{
  "num_hidden_layers": 8,
  "hidden_size": 128,
  "n_experts": 48,
  "experts_per_token": 1,
  "d_expert": 192,
  "d_shared_expert": 0,
  "hidden_act": "swiglu",
  "moe_layers": [0, 1, 2, 3, 4, 5, 6, 7],
  "router_score": "sigmoid",
  "normalize_top_k": false,
  "routed_scale": 1.0,
  "balance_loss": 0.000433,
  "balance_bias": true,
  "router_cosine_scale": 14.0,
  "scale_expert_input": true,
  "init_std_router": 0.00624,
  "lr_router": 0.00108,
  "vocab_size": 8192,
  "norm": "rmsnorm",
  "norm_eps": 1e-07,
  "tie_word_embeddings": false,
  "optimizer": "muon_variant",
  "learning_rate": 0.0146,
  "beta1": 0.93,
  "max_grad_norm": 2.0,
  "batch_tokens": [65536, 131072, 262144],
  "max_seq_len": 512,
  "train_tokens": 751300000,
  "max_steps": 4976,
  "dataset": "wikipedia_en"
}
Below are experts of layer 5 (counted from 0) of a mixture-of-experts language model. Rows are named router (the router's row for the expert), gate (a neuron's input weights, with its number), up (a neuron's input weights, with its number), down (a neuron's output weights, with its number) and show model dimensions 0-127. Each number is 128 + 32 x the weight over its row's rms, rounded and kept within 0 to 255.
After each expert's rows: a language model's description of what the expert responds to; "mostly gets" lists some tokens that are sent to it at least half of the time. This comes from a sample of Wikipedia text that the model never trained on.

# expert 21
router [137 137 157 136 126 105 106  93 113  82  92 107  94 101 100 161 124 163 127  72 198 127 203  74 178 176 122 143 126 125 114 144 145 131 121 139 220 125  82 108 144 102 114  91  86 142 135  94 121 137 123 123 139  95 129 107 146 149 145 136  73 175 115 158 125 127 187 105  99 145 184  85 167 154 116 121 191 112 121  84  64 112 166 150 104 156 116 130  60 144 116  95 182 143 108 135 181  91 122 109 121 150 182 146  84 127  90  70 144 134  57 112 129  63 136 119  73 142 139 115 104 148 110 109  99 173 120 153]
gate1 [115  80 196  96 135 139 106 145 127  59 105 118 167  72 123  89  88 146 144 108 151 143 100 127 156 141 135 127 141  89 138 204  87  98 113 178 154 134 125 156 168 156 130 163  95  81 117 118 112 167 130 157 181 128 203 112 135 102  69 148 147  83 104 100 118 104 186 108 130 171  94 122 147 142 128 113  85 123 119  98 152 121 157 174 190 136 103  85 138 164  69  93  92 118  81 106 152  79 137 133 149 113 145  96 159 147 120 124 134 128  76  32 132 104 116  98  94 159 119 151 118 158 119 122  91 109  43 138]
up1 [106 125 115 142 115  80 116 159  94 163 136 180 131 154  70 126 116 146 112 155 158  96 119 176  93 160 110 147 205 129  94  38 114 118 121  67 111  62 116 129 122 174  85 134  75 130 199 152 124 135 115 162 111 134  72 101 133 155 127 151  55 106 150 131  58 148 115 143  86  77 175 120 153 166 124 114 162  78 117 112 111  68 119 123 118 143  99 181 133  83  84 123 128  82 165 137 106 117 132 121 140  87 130 170 115  79 113 182 141 107 117 114 119 169 155 100 135  86 183 105 137 120  70 162 144 136 133 113]
down1 [113 189 147 126 154 152 151  65 159  93 148 154 160 186 127 175 136 112 114 153 129 115 143 173  38 158 120 134  97 126 114 172 144  98 177 180 163 140 104 104 114 109 123  97  83 123 103 187 133 189 136 149  88 122 170 119 139 102 155 140 127 110 127 139  92 144 126 180 115  79 149  89 135 117 130 120 169  97 101 158  79 149 123 143 122 103 142 127  39  80 132 130 130 147 171  60 115 144 183 101  94 105 103 143 117  77  69 127 148 111 144 119 120 131  80 205 153 138 125 187 188 112 159 106 162 149 157 104]
Opening parentheses and quotation marks, hyphens inside chemical and compound names, and prefixes such as un, dis, app, Mc.
mostly gets: " dis", " \"", " app", " un", " “", " App"

# expert 11
router [141 109 152 189 125 114  89 114  61 113 106 153 108 122 116 172 168 167  99 118 140 148 137 103  91 178 123 151 144 104 125 111 114 149 136 118 255  88 106 109 125 140 174 120  89 126 113  93 130 134 165 103 167  68 125 109 128 123 125 116 164 115 114 145  49  89 103  74 118 135 182 119 134 132 103 115 157 157 144 146  80  55 140 131 110 144 142 113 128 161 141 143 137 104 129  89 168 138 150 162 126 107 153 168 152 136 114 129 133 134  53 104 148 109 106 123  92 204  70 199 161 149 174 152  72 152 114 140]
gate1 [186 173 119 205  91 108 112 102 132  82  58 115 111 120 180 118 101  60 137 167 108 143 145 126  67 127 125 159 155 130 133 122  91 113 168 133 155 103 187 123  82 112 114 134 106 130 131 108 103 123 161 101 153 118 175 116 127 130  76  94 156 154  82 124  85 147 148 115 105 122 103 213 153 125  83 193 144 147 146 153  46  69 103 149 102 108 109 162 142 139 102 101 161 124 143 133 111  88 111 110 157 103  92 122 120 154  91 131 132 153 129  88  85  77  98  74  77 145  87 185  91 148 127 158 179 133 129 161]
up1 [ 91  85 121  62 159  60 157 168 148 121 126  92 130 108 128 144 162  91  87 145 138 130 109 101 184 104 120 161 143 162 140  67 134 110  78  99  47 139  73 109 147 161 143 132 139 104 164 113 135 100  86 139 120 127 114 115 148  87 194 138  76 117 149 100 139 133  77  72 109 118 159 133 121 111 166 216 148 113 161 102 134 112 102 112 115 124 134  88 132 124 152 158  78 149 105 106 165 131 203 142 127 129 161 129 162  94 121 181  91 149 177 141 118 190  83 107 171 102 122  82 119 161 156 109 177 116 170  77]
down1 [186 154 162 104 142 121 183 135 100 162 104 132 126 169 116 104 153 118 139  93 164 137 110 121 133 161 112 152 145  53  89 146 208 163 177 131 132 138 125 149 121 136  72 117 114 134  57 132 113  76  84 217  99 201  72  98 181 152 146 193  99 112 102 128 125 123 114 141  86 137 138 131  82  93 160 180 130 123 156 122 127 132 120 148 103 111 131 199  98 143 160 179  78  65 141 122 161 117  97 142 106 136 115 111 119 184 145 149 132  95 139 116 115  95 113 117 148 111 144 156  39 120 133 115  72 126 129 114]
Capitalized first fragments of foreign or unusual proper names, mostly surnames and clubs, split into pieces: Gre(yhound), Ti(erney), Ne(pomniachtchi).
mostly gets: " Gre", " Bou", " Kra", " Lu", " Wi", " Ge"

# expert 41
router [ 96 107 137 152 171  74 138 139 116 124 115  75 116  77  82 177 163 141  87 111 100 136 186  83 156 109 146 161 122 153 142 118 107 175 109 154 170  96 158 132 115 141 134  84  45 174  97  95 146 145 190 155 156 102 142 138 138 169 163 155 163 134 131 155 111 159 134 114 134 107 136 129 125 130 165 115 177 140 165 146  77 125 151 111  97 152  67  98 106 149  62 119 171 147  92 118 190 103 145 132  90 127 120 149  94  78 116 147 188 133  80 102 171  56  64 144  62 149 116 117 161 140  94 156 129 172  94 154]
gate1 [183 128 103 112 174 102 139 117 122  75 147 114 170 133 114 135 148 119 110 113 167 149 142 115 133 103 146 167 133 115 124  97 108 145 172 118  44 134 170 127 132 167  86 191 104 120 143 168 164 127 187 135 123 116 151 153 103 208 154 130 162 173 145 101 110 141 150 166 149 178 112 119  53  78 224 109 117 122 156 151 160 141 127  70 129 144 145 119 108  93 129 138 146 116  83 145 158 144 114 111  72 102  90  83 110 138 162 106 144 130 109 110 106  64 151 172  71 110 131 175 179 159 199 171 115 158 114 164]
up1 [ 81 133 114 118 161 126 124 127 153 116 198 105 106  97 154 110  80 130 143 114 130  75 109  78 113 153 112  60 114 146 114 196 135 130 126 113 226 146 123 150 109 142 152  98 123 117  87  49 107 197 107 129 131 161 128 128 129 138 151  63 133 114 123  70 144 139 108  83 155 106  88 139 130 124 114 108 200  94  93 128 134 121  87 195 122 127 155  87 119 150 132 165 118  87 120 106 113 152 124 109 126  58  85 103 148 101 179 144 171 107 194 146 123 129  44  71 126 160 163 126 140 128 116  98 121 110 160  84]
down1 [137 144 164 132 136 137  31  56 115 126 167 130  75 120  65 105  83 115 148  83 131 158 151 145  98 184 157 125 146 152 115 100 101 100 120  96 201 131  95 149 115 128 130 120 104 131 127  76  89  66 115 165 161 121 166  73 174 127 145 116 184  93 135  98 183  83 110  81  93 123 165 121 146 181 110 179 130  89 148 145 119 113 163  83 159 117 126 136 157 116  47 144  81 112 118 121 138 149 141 108 132  88 132 157 147 197 132  78 123 106 105 124  74 163 149 179 140 166 159 151 134 109 121 159 103 139 139 155]
Capitalized words within song, film and book titles, such as Baby's Day Out, Deathly Hallows, Love, Dream, Night.
mostly gets: " out", " Dream", " Dead", " Love", " Out", " Girl"

# expert 16
router [102  68 158  94 153 136 151 109  98 133  69 105  96 134  97 145 132 141  84 119 139 100 158 114 118 140 129 161 146 100 120  61 140 153 168 131 159 121 108 159  85 153 181 115 103 186 144 155  95 158 111 186 143  86 129 100 224 108 153 184 123 192 105 131 116 143 103 105 127  75 139 161 117 118 175 148 188 156 124 155  63  80 137 132 104 147  79 106 115 170  62  84 172 101 166  88 164  95 134 125  87 117 168 145 108 107 163 132 116 150  78  71 151 102 128 129  94 130 106 154 146 196 136 136  99 153  97 120]
gate1 [182 139 130  65 127  88 134 121  82 148 143 126 125 118 135 125 126 129  75 177 190 117 202 145 133 174 136 147 147  52 107 152 117 155 156 134 118 160  60 169 158 134 172  90 141 126 101 161  77 124 149 182  91 128 134 115 142 154  76 200  66 178 112 138 137 136 146 122  84  65  78 119 155 151 103 136 151 109 115 156  94 152  91 143 118 120 135 160  98 170 125  99 137 122  95 117 150 126 144 148  93  95  66 165 164 121 138 116 114 115  35 120 159  89 132 139  99 167 106 179  79 138 133 172 139 139 173 113]
up1 [149 148 126 123  85 127 127 102 164  89 141 178 100  75 150 119 117  80 116 159 135 126 153 143 110  92 123 131 131  29  88 138 147 143  99 133 127 145 135 140 130  95 112  84 143  92 109 118 131 131 145  79 151 135 121 165  79 160  92 135 125 132 123 175 129  73 159 176  77 160  84 110 210 170 128 147 162 143 122 111 151 110 145 125 155 124 117 150 144  15 223  72 141 127 166 146 136 180 138 144 153 195  83 115 174 116 122  78 153 139 132 218  90 173 142 138  96 127 129 134 139 130 134 136 128 139 125 125]
down1 [147 148 115 112 110 129 119 153 147 135 129  96 155 155  42 123 176 120 104 121 104 122 175 148 142 127 103 145  54  78 162 125 106 114  68 178 131 129 193 152 126 163 113 102 120 115 141  52 138 161 141  93 121  59 139 184 123 131  98 136 132 146 133  88 167  75 128 152  77 139  90 127 139  86 103 163 100 105 165 137 150 109  87 177 147  87 110 135 126  79 155 163 170 192  92 180 177 118  88 152  94 168  53 128 117  98 184 122 142 155 152 163 167 153  81 120 104 129 128 160 135 113 143 184 133 144 155 156]
Words and suffixes inside institution or department names, such as Arts, Research, Information, Development, Services, and endings like -ing, -ation.
mostly gets: " Arts", " Sports", " Science", " Research", " Development", " Health"

# expert 37
router [104 161 188 109 145 130 128 130 111 171  86  99  90 138  86 139 170 113 107 116 125 120 145  39 170 144  70 124 100 123 143 124  78 121 218 224 161  96 102 159 155 154 170  85 109 176 111 116 135 141 130 145 181  47 173 138 152 149 132 129 144 121 145 124 113  97 123  83 108 133 127 157 122 149 172 123 145 110 136 129  53  71 140 120 133 129  91 116  93 165 136  83 159  90 116 152 136 121 103 126 121  83 137 152  90  85 136 158 146 129 168  86 174 102 145 137 141 123 118 177 160 173 162 147 130 199 122 162]
gate1 [109  78 137 113 164 154 123 164 109  81 128 133 103  32  96 158 106 146  51 140 161 107  99 163 116 111  98  81 186  81  83 158 167 143 130 146 133 133 112 171  82 113 144 155 114 128 119 146  96 118 166 153 113  79 136 170 131  74 128  97 134 176 183 133 157 156 114 144  80 215 103  78 133 130  93 112 117  92 130 108  99 159 135 190 102 160 138 177 126 138 185  93  92 115 172 107 172 142 131  86  89 113 143 108 117  93  58 113 158 173 139 124 134 122 135 129 145  68 181 128 129 141  86 148 135 105 105 127]
up1 [165 109 156 107 202 135 173 139 147 114 103 172 153 141 188 112  72 166 139 108 180 115 125 135 180 167 120 155  97 135  94 119 154 181  91  88  99  91 158 172 126 182 140 120 136 163 104 122 159 188 101 103 143 126 163  82  93 184 142 120 170 117 152 121 110 117  42 139 153 102 124 141 139 126 102  73 138  88 129 155 172 129  82 154 137 143 105  98 121  93 147 157 168 148 166 120 119 111 147 135  75  72 103 174 119 133 118 191  70 143 160 160 103 114 100  67 148 116  78 143  93 141 100  80 115  97 176 143]
down1 [118 112 148  88 200 118 154 128 157 153 120 190  66 135 130 126 143 139 143  47  62 197 145 138 132 110 175 126 137 103  49 101 164 100 118  66 209 143 138 162  79 122 140 152 143 206 116 131 115 122  95 139 137 141 123 100 143 123 138 124 110 109 141 168 107 145 163 109 112 144 100 146 139 109 147 187 176 124 131 152 169 156 192 131  97  94 111 120 113 112 136 124 196 122 144 137 162  98 184 117  88 146 102 116 114 115  86 120  97 124  90 163 155 141 121 130 178 103 165 135  63 111 152 107 163  75 165 162]
Nationality adjectives opening biography descriptions, such as American novelist, Sri Lankan broadcaster, German zoologist, and words near those phrases.
mostly gets: "American", " Canadian", " foreign", " American", " Chinese", " Danish"

# expert 43
router [158 123 129 122 151  98  97 165  81 120 116 131 141  96 112 152 158 161  87 119 147 176 198 140  69 169 130 184 122  96 141 165  33 147 131 157 231 116  83 182 119 107 110  97 109 114 181 137 105 162  94 138 166  96 146  72 188 133 115  95 144 105 147 147 145 114 117 127 159  89 107 100 134 141 126 182  67  97 153 120 110  67 121 135  81 182 116 135  83 147  91 129 107 108 105 121 131  97  86 171  99 131 156 170 111 111 135 113  78 126 139  97 143  94  82 125 161 101 134 165  94 153 138 142 152 162 102 174]
gate1 [186 101 185 136  82  98 170 135 114 149 127 126 108  43 100 112 118 165 122 176 116 175  80 117 201 126 107 127 134  55 116  92 113  99 156 178  90 138 114 134 164  94 169 118  91 156 174 131 131  94 127 105 169  97 151 102 109 111 160 127 170 159 113 134 165  89 153 178 126 133  80 157 151 122 127 133 103 125 115 108 102 156 161 103  83 163 138 126 125  88 149 125  77  84  67 155 115 160 147  76  82 102  97 127 154  95  62 102 128  51 151 157 105 106 154 154  89 113 154 115 111 141  73  98  94 115 172 120]
up1 [120 161 131 152  68  72 118 128 159 185 126 110  90 146 120 168 109 115 115 135 154 159  86 129 180  70 162 116 139  37 150  94 122  61 122 166 111 163 124  95 175 136 158 123  92 113 132  96 113 139 115 127 111 123 161 104 141 149 125  97 150 166 136 152 163 139 114 122 159 170 135 165  89 165  82  98 134 125 106 151 155 151 133  83 152 116 115 165  98  84 106 105  69 124 105 116 163 168 144  97  72 119 146  90 154 168  79 114  96  67 161 158 128 139 172 136 166 184 113  67  78 172 148 200  75 134 163 145]
down1 [151 163 172 131 115 170  94 104 105 149  64 126 109 195 127 103 142 187 134 112 128  97  52 170  90 141 182 112 141 113 139 121 113 173 203  74 150 115 117  83  95  54 115 113 159  93 192 137  90 118 156 180 122 132 107 143 147 125 183 127 214 134 128 109 157 169  99 131 134 105 143 113 165 137 106 125 113 156 169 167  91 102 217 116  84 155 165  91 125  82 161 113 100 117 132 133 132 102 194 137 108  92 142  83 151 138 123  90 102  99 104 143 125 132 152 126 146 123 107 102 148 131 128 128 134 126  70  89]
Short middle pieces of common words after a prefix or split, such as pro-ba-ble, elimi-na-te, three-di-men-sional, breast-fe-eding.
mostly gets: "pro", " pro", " fa", " stra", " varia", " wor"

# expert 18
router [125 121  99 133 103  92 143  67  94 144 143 130 173 132 119 151 184 146  92  99 131 154 164 102 108  88  78 130  96  92 105 114 127 167 118 111 181 112  97 198 110 173 150 102  91 125 114  96 124 175 152 162 142  81 140 121 196 111 178 159 148 137 170 141  87 155 104  76 110 153 190 136 117 164 180  94 196 126 116 155  39 127 142 136 167 160 101 155  80 112 106 101 151 106 123  92 195  71 100 174  70  91 164 129  97 111 104 132 112 118 102 128 177  92 132 128 105 133 120 134 159  95 115 155 126 148  98 178]
gate1 [155  82 124 152 104  97  93 103 140 113 156 165 147 121  85  97 138  98 120 114 119 147 135 139 113  81  48 122 111  99 103  86 142 116 177 112 243 171 190 125  81 104 126 134 126 163 163 110  58 153 119 149 135  83 169 104 122 156 152 125 127 166 172 123 123 119 107 138 173  64 124 157 155 109 112 116 106 109 147 101 110 127 167 105 126 106 116 140 100 123 102 121 120  69 106  79 109 102 104 129 184 150 139 144 118 108 131 186 213 162  65  65  89  98 133 117  79 153 157 141 121  89 120 154 169 106 119 171]
up1 [ 90 148 126 155 131  68 104 142 143 119  99  92 188 139 154 160 142 135 151 109 113 118 177 119 139 198 128  59 137  96 118 135 114 104  99 162 165  60 123 164 106 149 151  53  94 152  71 143 116  68 148 171  80  62  56 167 143  85 137 116 123 136 101 208 106 111 148 129 108 124 118 179 137 126 176 147 151 172 133 122 113 173 111 204 151 130 182 119 139 115  95 124 128 116 150 146 101 106  95 167  97  89 138 124  87 132 142  83 121 114 141 127 157 117 124  85 148 114 144 162 201 132 135 117 135 167 132  65]
down1 [137 175 144 167 124 131 132 121 154 191 107 144 137 169 153 127 106 172 120 148  93 161 148 136 113 129  70  45  73 109 141 116 126 209 154 166  75  97  85 138 146  68 166 150 127 161  98 159 132  91 133 167  99 114  60  99 197 109 157 140 124 128 100 147 120 110 140 108 186 113 147 148 148 123 190 102 129  89 102 185 100  93 142 119 120 191 130  88 111 128  86  91 123 149  89 111 101  80 122 112  93 121 153 133 179  95 148 109 128 133 165 121  92 170 156 122 141 129 153 100 159 199 111  94  74 185 135 137]
Final pieces of foreign or unusual proper names and places, such as Holstein, Savoie, Nguyên, Boldyrev, Humairi, often before a comma or parenthesis.
mostly gets: "iji", "u", "ō", "ao", " Wang"

# expert 4
router [174 109 150 146 129  75 131  81 152 156  97 129 124 105 147 150 146 124 101 127 183 139 198  90 166 156 127 163  77 182  99 146 126 158 125 117 240 140 120 125 173 147 196 139 109 176 146  83 114 179 141 135 145 137 153 137 149 148 143 138 111 131 120 128 126 106 132  76 150 123 168 112 122 190 153 141 192 155 155 167  68 128 186  86  66 163 143 114  79 123 112 103 151 109  99 181 140 115 102 124  75  74 137 151  76 125 119 106 127 129 132 135 194  82 125 167 124 161 120 161 179 154 133  93  91 129 139 151]
gate0 [153 124 117 125 125 116 163 126 110  81 117 126  81 165 133 189 180 157 168 156 153  98 169 136 138 119 121 139 129 174  94 147 105 185 166  76 156 182 135 125  84 200 147 114 120 160 165  88 141 143 156 134 171 147 114 106  83 112 164  30  91  97 168  73 146 149 137 134 198 142 159 131 124 104 126 121 100 117 147  91 137 146  99 142  97 124 150 148 130 123 137 173 152 144 141 180 132 132 113  61  79 180 136 162 126  99 107 146  93 176 211 105 138 142 105 122 129  65 158 166 151 134  81 130  79 172 100 129]
up0 [127  89 136  67 166 183 142  87  87 143 135  95 121 132 100 108 125 103 117 130 108 103 149 106  83 102 174  99 110  90 132 143 150  41 120 103 168  72 127 166  65 115 144 104 121 156 138 149 190 125  95 123 129  99 137 101 120 114  85 103 164  97 120  98  96 137 158 114 127 139 105 134 103 162 124 141 173 242  92 189 145 113 146 133 114  98  89 116 112 122  75 103 113 114  69 120 118  63  70 134 149 104  96 150 168 173 112 125 119 130 123 172  67 116 151  82 172 183 118 100 145 141 144  97 171  94 163 123]
down0 [116 122 133 119 159 138 134 137 160  11 134  83  89 133 145 130 139 115 143 116 123 104 102 151  86 159 121 140  82 147 171 105  98 239 112 158 144 149 121 184  87 144 115 118 154 122  85  87 134  80 176 142 187 125 152 101 144 162 117  81 112 141  92  84 149 145  92 140 180 173 126 127 152 113 164 130 143 137 137 116 114 150 142  83 121 147 141  80 165 184  82 152 199 133 108 115 144  85 169  60 116 128 151 162  70 112  84 137 167 143 141 128 119 154 119  76 147 103 152 164 125 148 100 171 139  96  75 133]
Opening pieces of Indian, Arabic, Persian and Central Asian names, especially Kh, Bh, Sh, Z, K, as in Khadilkar, Mahesh, Mohammed.
mostly gets: " Kh", " Dh", " Bh", "ا", " Zh", " Abd"

# expert 5
router [145 126 163 156 159  77 139 135  98 129 103 125 101 164  65 158 183 142  83 147 174 110 141  96 175 154 119 131  70 135  52 114  96 148 152 163 148 112 134 164 100 151 169  50 119 157 100  85 136 145 199  96 149 118 177 139 188 187 124 119 102 116 109  84 109  82 128 118 119 125 204  65 153 114 147 146 117  89  87 125 114  86 175 121 170 167 119 100 118 118 162 118 127 108 106 136 177 132  98 121 147 128 137 186  79 122  95  64 117 124  66 119 149  82 147 107 120 162  93 156 139 151 137 140  97 117  93 161]
gate0 [201 148 115 174  47 171 112 103 149 128 155 129 162 125 133  92  81 135 148 116 148 149 142 148 121 157 101  55 135 126 189 183 143 177 191 154 118 175 109 158  79 143 149  81  94 103 145  74 139 127 171 142 104  81 119 132 110  85 137 118 102  96 180 193 103 131 143 144 109 104 139 135 150  92 116  98 136 184  80 141 120 189 143 142 198 152 138 142 109 112  80 145  97 163 156 131 175 113  95 151  99 123 134 188 113 168 148  98 131 107 153 142 101 170  69 103 150 160 115  98 128  77  79 137 105 127 121 106]
up0 [131 115 141 175 146  85 115  89 189 144 139 113 114 146 149 116  47 107 129  92 116 150 117 163 195 143 115 109 145 101  76 123 127 117 160 165  76 193  99 139 114 124 119 116 112 141 113 125 179 125 153 122 121 144 122  71 158 176 106 159 105 166 131 214 193 102 102 129 123  96 137 135  97 150 103 137 124 147  99 112  96 135 101 134 162  81 177 128  17 189 118 146  81 143 148  91 210 120 122 136 150 143  93 147  96 102 125  95 132  78 116 167 115  96 131 121 187 137 107 148  93 106 109 144 124 112 161 182]
down0 [111 132 173 116 152 130 143 163 148 119 158 181  88 110 180 182  95 179 139 145 100 168 200 150  94 104 125  89 109 143 124 157  93 120 140 126 130  84 155 100 185  67  63 212 100  96  99 123 150 161  76 113  89 154 151  91 101 138  75 123 117 130 132  84 164  92 114 144 131 117 114 121 164 140 112 108 158 104 111 180 172  96 159 181  94 161  72 125 161 144 173 134  97  89  93 154 128 120 103  80 124 108 152 133 120 177  89 100 120  76 126 129  95 120 130 133 145 154 133 170 105 184  53 173 110 151 125 138]
Articles and possessive determiners opening a noun phrase after a verb or preposition, such as made a full recovery, until his death, its founding.
mostly gets: " his", " their", " her", " a", " whose", " its"

# expert 30
router [120 103 129  72 123 104 129 142 147 104 111 134 128  60 140 138 129 105 149 111 110 136 177 119 175 160 125 172 131 144 138 111 121 140 167 220 174 141 160 174 116 115 162  92 109 130 161  85 140 172 135 194 139 125 115 119 159 136 152 103  96 110  97 160 102  97  97 100 115 195 183 140  95  97 142 125 126 118 115 169  54 116 143  70  81 127  67 115 132 165 105  93 108 143 100  86 195 129  74  90  92  93  96 188 142 140 102  79 127  79  80  66 188  87 156 110 123 169 126 146 136 134 137  98  91 118 141 108]
gate0 [ 58 163 167  71  98 152  63  73  79 101 127 173 112 129  91 123 158 142 152 136  99 131 133 134 105 157 122  97 166 120  91 162 114 141  79 136 185 222 133 122 100 114 126  77 132 145 166  65 138 115 143 165 150 166  67 145 144 118  56 168 108 122 102 133 103  89 116 127 179 141 110 133  88 149 101  80 169 132 155 163  72 150  91 121  95 149 156 100  93 123 125 157 142 142  76 113  99 133 149 125 115 154 134 138  71 167  84 126 128 117  80 139 107 106 121 170  66 155 113 122 158 150 123 104 159 102  62 115]
up0 [174 113  83 174 110 150 152 127  88 164 133 181 200 148 158 121 107  78  98 139 138  99 163 158  83 113 106 118 139  79 133 157 128 125 102  71 166 112  61 163 153 110 158 180  90 110  89  88 136 164 121 146 147 105 144 108 128  91 161  77 158 169 194 103 142 119 132 125 125  69 137 125 126 116 145 159 125 171 120  65 148 138 110 182 119  56  93 147 145 120 121 175 186 161 159 122 139 102 116 117 136 141 164 153 175  96 117 131 107  87 174 112 155 169 126  36 135 110 181 152 108 107 152 120 111 163 179 134]
down0 [158  75 117 199 142  96 157 122 131 183 111 108 135 155 148 107 168 140 152 129 199 100 132 125  92 106 134 104 210 133 116 138  76 156 172 190 123 140 106 116  61 164 121 148 119 110  78 140 150 182  91  86 119 146 180 140 130  81 164 115  91 137 179 140 131 121 107 141 120 151 139 177 174 103 171  94 146 120 139 125  77  95 122 132 109 107  94 132  87 127 136 150 103 116  75 154 158 137 114 134 116 189 149 127 182  40 171  95  84 109 160 126 156 141 115 145 162 130 146 119  75 126 161 159  68 135 180 164]
Stem pieces of verbs and abstract nouns before suffixes like -ed, -ion, -ment, such as dep-art-ure, ass-ert-ion, interest, support, employ.
mostly gets: " interest", " integ", " Elect", "oint", " respect", " employ"

# expert 15
router [195 131 121 106 202  80  97  62 109 108 140 112 107  91  94 132 157 116  66 134 169 140 103 129 177 177 108  98 140 108 115 153 111 183 160 149 119 115 126 176 146 125 125 144 155 167 163  73  88 140 130 148 169 101 138 125 162 132 132 134 106 152 116 139 124 107 143  90 185 104 118 113 101 176 175 158 132 128 170 110  73 127 157 170  84 109 127 121 124 158 110 112 145 133 102 145 137  73 117 170 173 101 113 153  93 138  78 159 171 147  88  86 146  96 109 106  70 120  80 216 152 174 167 153 137 212 130 128]
gate0 [155 138 126 135 144  87 145 169 149  94 143  84 127 123  93 112 118 103 154 144  95  91 122 213 197 186  64 110 164 138  76 116 145  95  94 171 103 155  69 143 152 125  63  96 108 133 196  95 121 171 140 123 154  90 120 126 103 152 163 143 120 136 136 113 203 160  81  98 129 161 150 123 124 103 147 122 112  92 123  62 140 170  64 143 148 120 139 160 127  70  92  79 131 149 147 160 170 163 107 144 154 135 123 150 112 132 155 115  95  67 108 111 149 115 136 162 102  80 116 146 124  86 184 160 124 104 201 142]
up0 [153 154 143 168 103  65 119 177  83  76 128 117 133 137  84 121 155  93 170 207 178  98 124 117 171 160 110 118  73 170  76  84 144 108 125 134  89 133 130 137 125 134  52 150 160 117 136 100 136 143 152  93 138 112  80 124 109 176 150 155 182 153 161 177 170 170 132 162 208 169 139 145 129 133 113  85 100 175 120  80  62 108 106 122 164 127 108 118 143 121  75  89  60 124 113 139 149 175 151 148 180  88 105 143 111 139 100 123 114  96 111 162 117 112 137 118  77  96 120 156 110  75 103 102 125 109 169 135]
down0 [138 102 118 197 123 148 141 104  67 141 140 123 143  85 216  88 171 140  84 148 132 127 114 155 142 150  89  90 119  72 128 115 122 135 147  82  57 140 112  45 193 137 151 102 161 102 165 142 139 122  85  88 148 118 197 113 166 113 144 113 111 110  75 114  87 111 103 100  55 152 139 148  81  83 158 124 139  92 121 111 153 121  95 138 142 181 151 109  90 176  90 133 118 143 135 144 103  84 191 120  70  94 161 129 146 206 128 121 139  95 129 135 117  92 115 126 106 146 122 104 157 139 137 141 101  92 176  95]
Coordinating and, or, & and commas joining items in lists and series, plus including, especially and except.
mostly gets: " or", " and", " &", "including", " including", " particularly"

# expert 35
router [156  89 118 137 202  62 117  88  87 104  84 120 115 102 133 161 124 137 150 139 110 151 157  88 130 114 130 135 115 116  87 114  83 112 113 228 164 144  96 191 132 153 163 160 172 154 168 112  91 132 117 133 119  89 152 118 159 163 130  92 106 133  93 123  87 145 178  99 122  87 189 129  53 167 172  80 141 151 142 171 107 152 195  84 105 127 134 115 125 193 141  88 191 174 123 116 172 108  92 107 123 137 146 148  80 150  93 126 124 126  82 111 144  81 124 116 124 112 120 153 163 130 199 122 147 162 137 154]
gate1 [181 120 136 124 135 136 137 119 119 116  99  82 142  94 184 112 153 137 158  79  99 142 150 107 141 125 139 103 163 126 128 115 124 139  71 106  95 100 153 135 115 121  96 112 213 130 170 148  85 154 124 140 140  65 173 106 149  81  96 104 142 126 191 170 109 104 138 107 138 122 117 143 126 117 224  67 101 179 128 131 174 161 165 172 145 156 119 161  96 143 204 121 121 115  84 143 110 171 115 170 143  78 122 168 182 127 158 134 118  25  56 165 149 117 162 136 152 108 101 113 148 117  96 137 113 160  80 128]
up1 [142 138 199 135 155 135 148 159 168 140 172 111  45  98 166 168 163 125 132 120 105 119 115 143 112 109 135 141 160 166  83 143  67 168  93 129 105 109 142 165 106  37 103 115 136 153 118 109 103 182  92  97 137  88 179 145 139 154  97 197 105 139 171 162 144 130 187 125  98 105 128  58 120  88 157 136 130 114 164 139 155 130 136 174 138 169 177 120  45 191 128 122 140 135 150 139 133 154 150 111 123 121  85 162 180 130  85 112 136  77 135  84 121 152 149 123 144 152 163 140 114 109 162 183 175 162 119  85]
down1 [140 142 122  84  93 136 176 115  94 134  98 118  52  84 120 119 127 137 139 136 167  99 108  92 109 161 173 111 151  98 118 108 148  76 191  54  58 104 124 114 102  66 145 147 151 159 100  80 100 149 115 161 139 142 120 134 112 106 147  95  99  63 147 141 147 114  66 193 180 141 132 171 116 178 164  94  90  96 128 120  84 119 182 137  98 122 128  66  88 118 144  97 124 100  73 141 136 112 148 139 111 109 174 169 158 111 162 164 187 114 163 121 151 124 114 174  96 119 134 103 113 158  58 147 127 142 182 100]
Verbs and prepositions following to, not, did or due, in clauses about actions or intentions: seek, make, perform, without, despite.
mostly gets: " without", " does", " continue", " despite", " did", " Despite"